config = dict(
    n_layer=9,
    d_model=256,
    n_experts=40,
    activation='clamped_swiglu',
    moe_layers=[2, 3, 4, 5, 6, 7, 8],
    router_score='softmax',
    balance_bias=True,
    router_z_loss=0.001,
    init_std_router=0.0234,
    optimizer='soap_variant',
    lr=0.00289,
    beta1=0.95,
    beta2=0.95,
    batch_tokens=[32768, 65536],
    train_tokens=654500000,
)
Below are experts of layer 4 (counted from 0) of a mixture-of-experts language model. Rows are named router (the router's row for the expert), gate (a neuron's input weights, with its number), up (a neuron's input weights, with its number) and show model dimensions 0-31. Each number is 200 + 30 x the weight over its row's rms, rounded and kept within 0 to 999.
Before each expert's rows: a language model's description of what the expert responds to. This comes from a sample of Wikipedia text that the model never trained on.

# expert 28
Description: Prepositions and the following word in definitional sentences about albums, songs and films, e.g. album by American, in D major, reviews from.
router,206,207,189,226,160,191,216,203,185,239,229,222,195,189,199,195,208,176,197,245,219,208,252,158,220,219,218,182,212,253,163,216
gate0,153,209,259,187,179,220,175,191,149,234,154,270,172,207,212,207,173,191,212,225,203,217,201,202,194,170,238,197,202,244,189,172
up0,139,215,222,199,243,206,221,269,229,166,195,190,222,198,181,213,149,158,231,201,227,207,185,210,225,241,196,192,225,198,239,143
gate1,184,224,169,162,204,212,156,204,164,190,186,170,207,232,163,241,201,167,210,210,186,222,187,208,199,161,170,194,233,187,238,158
up1,175,175,221,234,196,202,200,188,178,200,251,186,202,251,185,244,207,200,246,225,128,190,251,217,211,209,202,224,210,195,205,200
gate2,160,214,210,201,187,172,170,190,201,186,241,179,164,186,197,185,240,211,174,155,246,230,186,227,134,204,236,262,186,228,177,230
up2,262,184,172,173,163,185,245,167,148,175,176,188,214,180,197,204,195,268,177,220,221,208,210,142,175,161,191,211,214,220,217,205
gate3,173,246,244,191,209,189,185,224,201,250,261,215,170,248,188,157,194,247,216,193,206,225,173,236,217,148,248,221,250,223,197,200
up3,211,203,218,236,183,206,185,189,173,163,185,210,170,248,238,211,171,193,170,264,188,245,240,228,185,134,181,222,195,196,240,231
gate4,201,193,183,176,217,203,204,177,191,168,167,206,201,177,207,151,233,192,182,244,242,209,255,174,225,224,192,174,210,206,184,157
up4,201,192,208,205,182,175,197,224,239,194,120,208,192,153,179,190,198,169,233,238,257,229,196,147,226,254,216,173,220,211,215,113
gate5,242,207,177,162,206,202,163,158,234,251,216,186,203,211,251,228,169,186,195,212,220,190,248,173,217,179,183,203,208,136,197,180
up5,222,216,176,166,191,181,178,174,216,235,147,238,225,196,200,189,229,204,115,175,225,168,161,242,202,221,254,201,173,164,192,220
gate6,180,199,263,201,231,158,169,194,212,228,218,224,180,245,245,159,187,206,178,195,212,181,236,194,204,224,196,158,170,235,249,235
up6,168,202,160,222,227,262,202,156,167,196,175,179,229,228,203,212,161,212,188,204,226,199,224,240,190,237,149,149,172,170,191,206
gate7,153,181,207,182,239,169,228,251,225,256,213,220,201,187,150,227,162,244,182,218,215,158,195,209,206,217,156,181,231,168,180,220
up7,193,188,172,196,208,181,190,217,247,261,240,142,152,155,234,244,182,182,166,261,193,154,160,211,219,161,231,152,258,200,209,184
gate8,209,261,245,193,173,217,193,192,165,182,210,202,192,172,192,189,206,220,251,236,183,191,191,242,195,177,215,192,256,185,194,197
up8,206,111,230,215,181,189,194,229,184,220,162,197,236,178,195,251,198,225,226,205,222,200,182,188,195,217,186,213,170,203,195,183
gate9,226,209,185,235,192,154,190,237,204,165,191,176,173,193,206,207,203,199,171,218,200,188,230,162,172,135,158,168,194,203,201,175
up9,178,188,211,192,227,228,228,216,215,193,148,163,209,213,270,186,216,172,199,237,160,250,172,194,202,220,199,259,195,143,151,240
gate10,185,228,238,208,190,159,167,186,199,166,231,239,177,265,176,160,182,225,200,246,213,241,222,212,231,208,217,217,202,176,167,231
up10,178,240,193,184,159,195,216,192,199,216,199,195,156,217,210,227,164,151,200,255,190,320,209,179,180,159,211,171,180,198,225,189
gate11,228,252,214,202,208,242,213,233,182,176,245,230,143,173,232,145,185,201,218,260,206,186,247,197,153,177,177,196,225,208,214,237
up11,250,185,187,223,205,231,228,171,211,197,177,152,181,232,200,142,197,179,187,260,152,217,227,186,160,207,182,169,201,207,156,224
gate12,180,197,179,193,199,187,236,245,195,241,283,209,214,201,208,103,183,198,179,157,161,178,214,156,197,209,223,236,172,157,220,179
up12,232,273,182,145,170,173,208,187,242,259,213,224,210,210,200,242,235,283,194,183,180,227,207,210,233,145,236,184,192,240,163,185
gate13,234,207,220,166,231,190,246,206,219,233,237,259,264,196,215,153,221,196,166,186,162,162,220,182,179,217,192,201,200,185,170,213
up13,245,172,180,158,174,212,175,204,201,274,138,186,170,203,186,213,182,193,203,220,224,169,191,160,170,183,219,225,199,193,227,185
gate14,215,271,258,237,268,140,194,160,209,231,170,198,201,235,201,232,197,220,185,207,228,166,155,221,253,208,215,187,257,246,183,240
up14,225,231,193,176,198,208,208,183,180,235,228,216,203,233,193,172,209,193,192,197,216,152,182,229,171,181,187,190,171,147,191,189

# expert 27
Description: Prepositions and conjunctions in running prose followed by the, his or a, such as with his, by the, during the, and.
router,166,203,184,211,198,203,223,224,178,200,217,204,243,218,203,170,230,184,211,215,247,232,206,171,212,212,173,172,214,235,170,190
gate0,175,142,263,161,196,247,183,235,183,196,219,183,212,242,180,185,163,149,220,185,203,212,209,220,163,247,201,196,199,182,183,201
up0,197,213,209,177,256,170,152,186,153,200,217,138,215,164,205,220,252,168,231,219,179,194,193,190,253,196,224,185,210,172,212,195
gate1,232,187,172,198,184,220,169,153,182,202,172,205,214,174,177,207,206,212,176,147,245,219,202,231,212,228,186,181,254,168,203,160
up1,164,261,252,202,178,216,229,184,214,205,213,211,171,157,179,185,156,168,229,242,234,188,234,134,195,182,182,214,222,202,203,157
gate2,171,222,191,207,235,198,211,169,248,181,175,175,230,159,194,166,174,216,221,206,207,208,208,183,228,202,204,200,230,247,210,187
up2,178,220,213,208,191,209,163,241,189,195,162,184,183,190,213,121,232,217,231,179,223,153,147,186,216,200,211,209,194,231,206,196
gate3,153,246,206,197,201,160,197,238,235,203,135,232,194,222,216,182,166,163,175,195,163,173,198,184,141,166,166,149,176,163,173,201
up3,221,183,193,252,204,194,219,196,142,197,226,198,149,195,203,179,183,211,221,191,210,213,160,188,151,179,175,136,230,242,179,194
gate4,154,283,229,222,255,235,182,180,204,175,202,191,215,159,200,222,185,208,161,207,208,220,204,146,203,213,177,191,213,166,188,233
up4,190,222,186,167,181,164,197,198,159,241,262,157,216,245,173,191,209,196,185,225,158,182,224,153,236,203,168,157,177,208,210,186
gate5,188,279,239,215,138,204,234,191,194,196,180,189,213,198,198,215,193,190,153,229,184,196,217,197,196,209,237,213,182,223,174,219
up5,234,237,200,216,153,199,198,175,182,208,197,190,164,149,198,218,169,211,227,198,166,168,189,184,222,186,245,233,212,155,230,186
gate6,164,231,195,295,223,210,222,174,229,170,224,180,175,191,281,212,222,203,220,200,290,198,136,203,166,187,174,177,193,207,165,183
up6,247,211,232,154,247,177,218,198,226,235,201,230,249,258,200,195,218,189,185,207,184,208,161,132,251,211,254,192,188,192,207,178
gate7,173,234,163,215,189,172,231,203,193,214,247,203,226,214,202,200,186,227,198,247,235,230,193,172,232,199,169,165,175,214,234,170
up7,170,220,199,146,216,203,199,272,224,196,263,214,205,194,219,180,223,186,203,189,196,229,250,212,256,227,204,181,153,213,215,191
gate8,153,179,173,273,239,173,196,219,136,246,207,198,231,184,128,240,215,199,176,226,225,201,203,172,174,220,214,161,219,187,264,184
up8,236,202,221,236,191,201,218,156,241,216,226,188,230,217,193,198,202,192,182,257,195,207,256,212,227,248,163,166,161,131,178,164
gate9,218,167,185,223,199,213,161,263,192,221,240,167,226,204,220,188,181,194,272,157,251,246,221,171,188,230,231,203,221,218,160,263
up9,201,122,251,190,240,200,196,266,183,262,218,200,239,191,180,183,189,200,209,159,217,212,191,227,173,257,181,209,187,244,215,206
gate10,189,178,159,195,226,221,155,173,211,225,198,216,248,173,226,217,243,240,184,186,210,184,218,204,218,227,230,197,237,203,155,168
up10,232,181,250,195,219,222,219,247,151,204,164,232,203,240,154,184,195,188,194,198,197,227,233,217,166,212,234,203,214,131,166,156
gate11,200,190,262,178,220,165,187,248,202,201,146,255,182,178,135,205,199,152,194,228,244,208,166,223,148,168,213,216,266,185,195,182
up11,190,134,209,197,152,200,227,221,203,178,232,213,244,215,145,217,166,205,198,196,162,231,219,197,138,165,239,233,241,220,157,205
gate12,154,179,165,184,189,237,204,242,212,172,212,234,261,217,231,196,169,186,173,177,193,175,205,188,224,195,200,164,190,239,194,167
up12,209,241,221,135,222,241,183,200,162,255,141,210,223,179,250,200,236,225,222,183,153,210,200,210,165,180,231,217,206,184,224,189
gate13,251,204,192,223,212,192,174,230,219,210,202,176,207,209,206,179,205,192,159,194,217,190,193,196,194,184,221,187,233,201,189,196
up13,171,232,223,195,230,184,215,160,173,195,236,180,181,200,216,222,219,211,237,212,222,193,218,163,187,246,224,201,193,227,183,184
gate14,203,244,170,229,190,202,182,181,237,172,206,201,200,202,199,145,205,241,170,147,185,245,219,236,196,174,207,201,173,216,188,207
up14,174,235,203,228,194,215,212,209,198,199,214,204,190,118,193,155,171,217,223,224,237,161,220,172,179,235,206,169,209,228,211,243

# expert 7
Description: Function-word phrases in running prose that introduce a noun phrase, such as in the, of the, is an, served as, Alabama's.
router,181,224,172,233,163,176,233,231,192,199,225,201,228,217,198,152,191,178,210,242,257,189,195,174,222,176,194,164,216,206,172,209
gate0,229,202,196,195,174,175,170,191,254,213,191,216,141,178,186,211,204,188,160,182,219,200,213,176,227,167,209,218,183,201,202,191
up0,182,171,213,137,224,135,192,207,246,214,238,206,162,211,180,212,193,215,159,223,233,190,176,197,190,193,195,142,171,191,215,248
gate1,234,219,271,188,202,209,226,232,205,184,265,236,221,179,214,196,178,145,143,252,236,202,205,171,182,204,117,188,184,187,122,168
up1,167,246,215,202,147,228,191,166,173,186,203,152,155,215,185,238,213,190,216,229,187,181,220,199,151,217,199,198,255,158,238,218
gate2,188,190,237,137,186,223,199,224,248,230,221,209,202,245,185,195,161,196,164,178,224,202,198,219,195,183,158,245,163,185,249,184
up2,210,175,217,227,217,219,166,186,228,225,240,185,231,231,222,162,254,188,192,158,212,162,187,181,151,239,209,183,213,229,159,170
gate3,199,187,231,162,169,175,238,187,221,185,178,194,208,177,152,247,159,212,180,235,221,206,226,206,199,193,153,167,189,210,202,190
up3,172,211,207,243,217,214,225,244,202,221,188,201,153,215,178,170,223,210,231,175,199,225,183,214,199,214,240,158,208,214,229,212
gate4,195,174,198,255,220,231,193,206,193,248,140,215,212,204,136,156,280,157,170,227,204,211,199,148,174,238,259,173,196,273,277,170
up4,202,201,223,198,182,179,177,220,156,184,245,153,216,163,261,211,214,175,260,241,259,151,231,204,145,171,189,156,196,156,215,197
gate5,199,158,247,198,201,193,133,263,234,236,215,228,188,199,195,189,219,188,175,206,192,170,236,201,199,170,223,253,231,239,163,221
up5,217,218,174,172,248,170,233,257,204,197,174,248,196,173,225,172,266,216,230,217,178,252,195,220,242,203,262,155,191,204,209,185
gate6,197,203,163,188,195,144,234,188,168,194,221,195,144,170,213,154,164,200,172,256,219,175,177,255,189,186,201,166,205,191,204,154
up6,189,189,222,184,244,202,161,199,203,208,133,169,277,198,180,231,180,251,212,154,177,194,273,167,211,219,182,204,212,234,161,179
gate7,239,183,187,156,232,176,204,240,204,208,177,187,188,177,155,197,202,204,187,253,212,199,221,191,203,216,180,141,204,225,195,211
up7,160,227,140,238,192,140,166,219,144,208,187,237,210,191,241,189,228,203,243,229,183,146,179,273,184,179,207,164,212,165,201,221
gate8,197,194,202,204,223,131,233,147,206,206,228,182,216,184,194,170,155,219,210,194,246,185,172,189,214,204,225,199,207,194,217,125
up8,198,204,190,215,254,245,230,197,151,188,191,233,153,236,193,185,225,172,192,239,216,230,183,154,211,235,232,195,235,222,252,157
gate9,211,228,216,190,201,159,160,185,174,162,175,160,204,161,206,217,187,225,188,237,214,223,192,234,231,197,182,161,225,222,213,233
up9,216,217,224,176,177,253,193,247,174,234,206,202,155,238,142,202,243,171,167,219,192,276,188,223,184,204,166,144,185,114,215,210
gate10,140,202,201,221,249,187,211,245,218,174,166,158,237,225,196,212,164,185,167,192,229,164,222,198,218,233,169,280,201,240,195,199
up10,211,209,158,180,169,251,212,176,245,154,161,213,202,179,185,219,203,191,219,187,240,170,213,182,200,210,160,192,220,211,153,192
gate11,188,174,175,168,164,197,146,220,237,190,213,174,194,171,200,233,184,217,164,253,213,264,191,152,205,181,204,171,228,249,196,150
up11,206,221,196,250,175,197,216,220,182,196,194,201,256,161,200,192,178,185,256,215,145,173,222,185,204,205,166,148,163,224,207,166
gate12,184,184,227,229,174,163,220,198,237,178,163,166,208,211,176,193,149,200,210,196,215,155,224,160,223,206,183,152,201,214,176,187
up12,191,175,204,213,185,190,211,206,207,149,178,207,239,177,194,204,243,187,218,146,204,240,181,190,219,164,152,157,195,216,183,259
gate13,192,183,202,183,245,203,222,185,211,179,182,170,198,192,218,134,155,178,201,151,273,188,208,188,217,209,213,214,185,146,236,181
up13,174,203,158,170,182,205,232,170,287,215,170,187,211,212,160,186,220,163,131,166,236,198,205,195,198,212,210,160,224,257,221,201
gate14,197,195,228,169,210,186,202,230,219,149,201,206,222,177,171,169,164,209,159,193,202,205,168,194,169,142,228,210,170,206,208,220
up14,209,240,180,213,200,204,212,189,220,182,145,172,226,217,182,193,189,248,209,147,238,188,227,183,232,280,246,234,164,217,187,198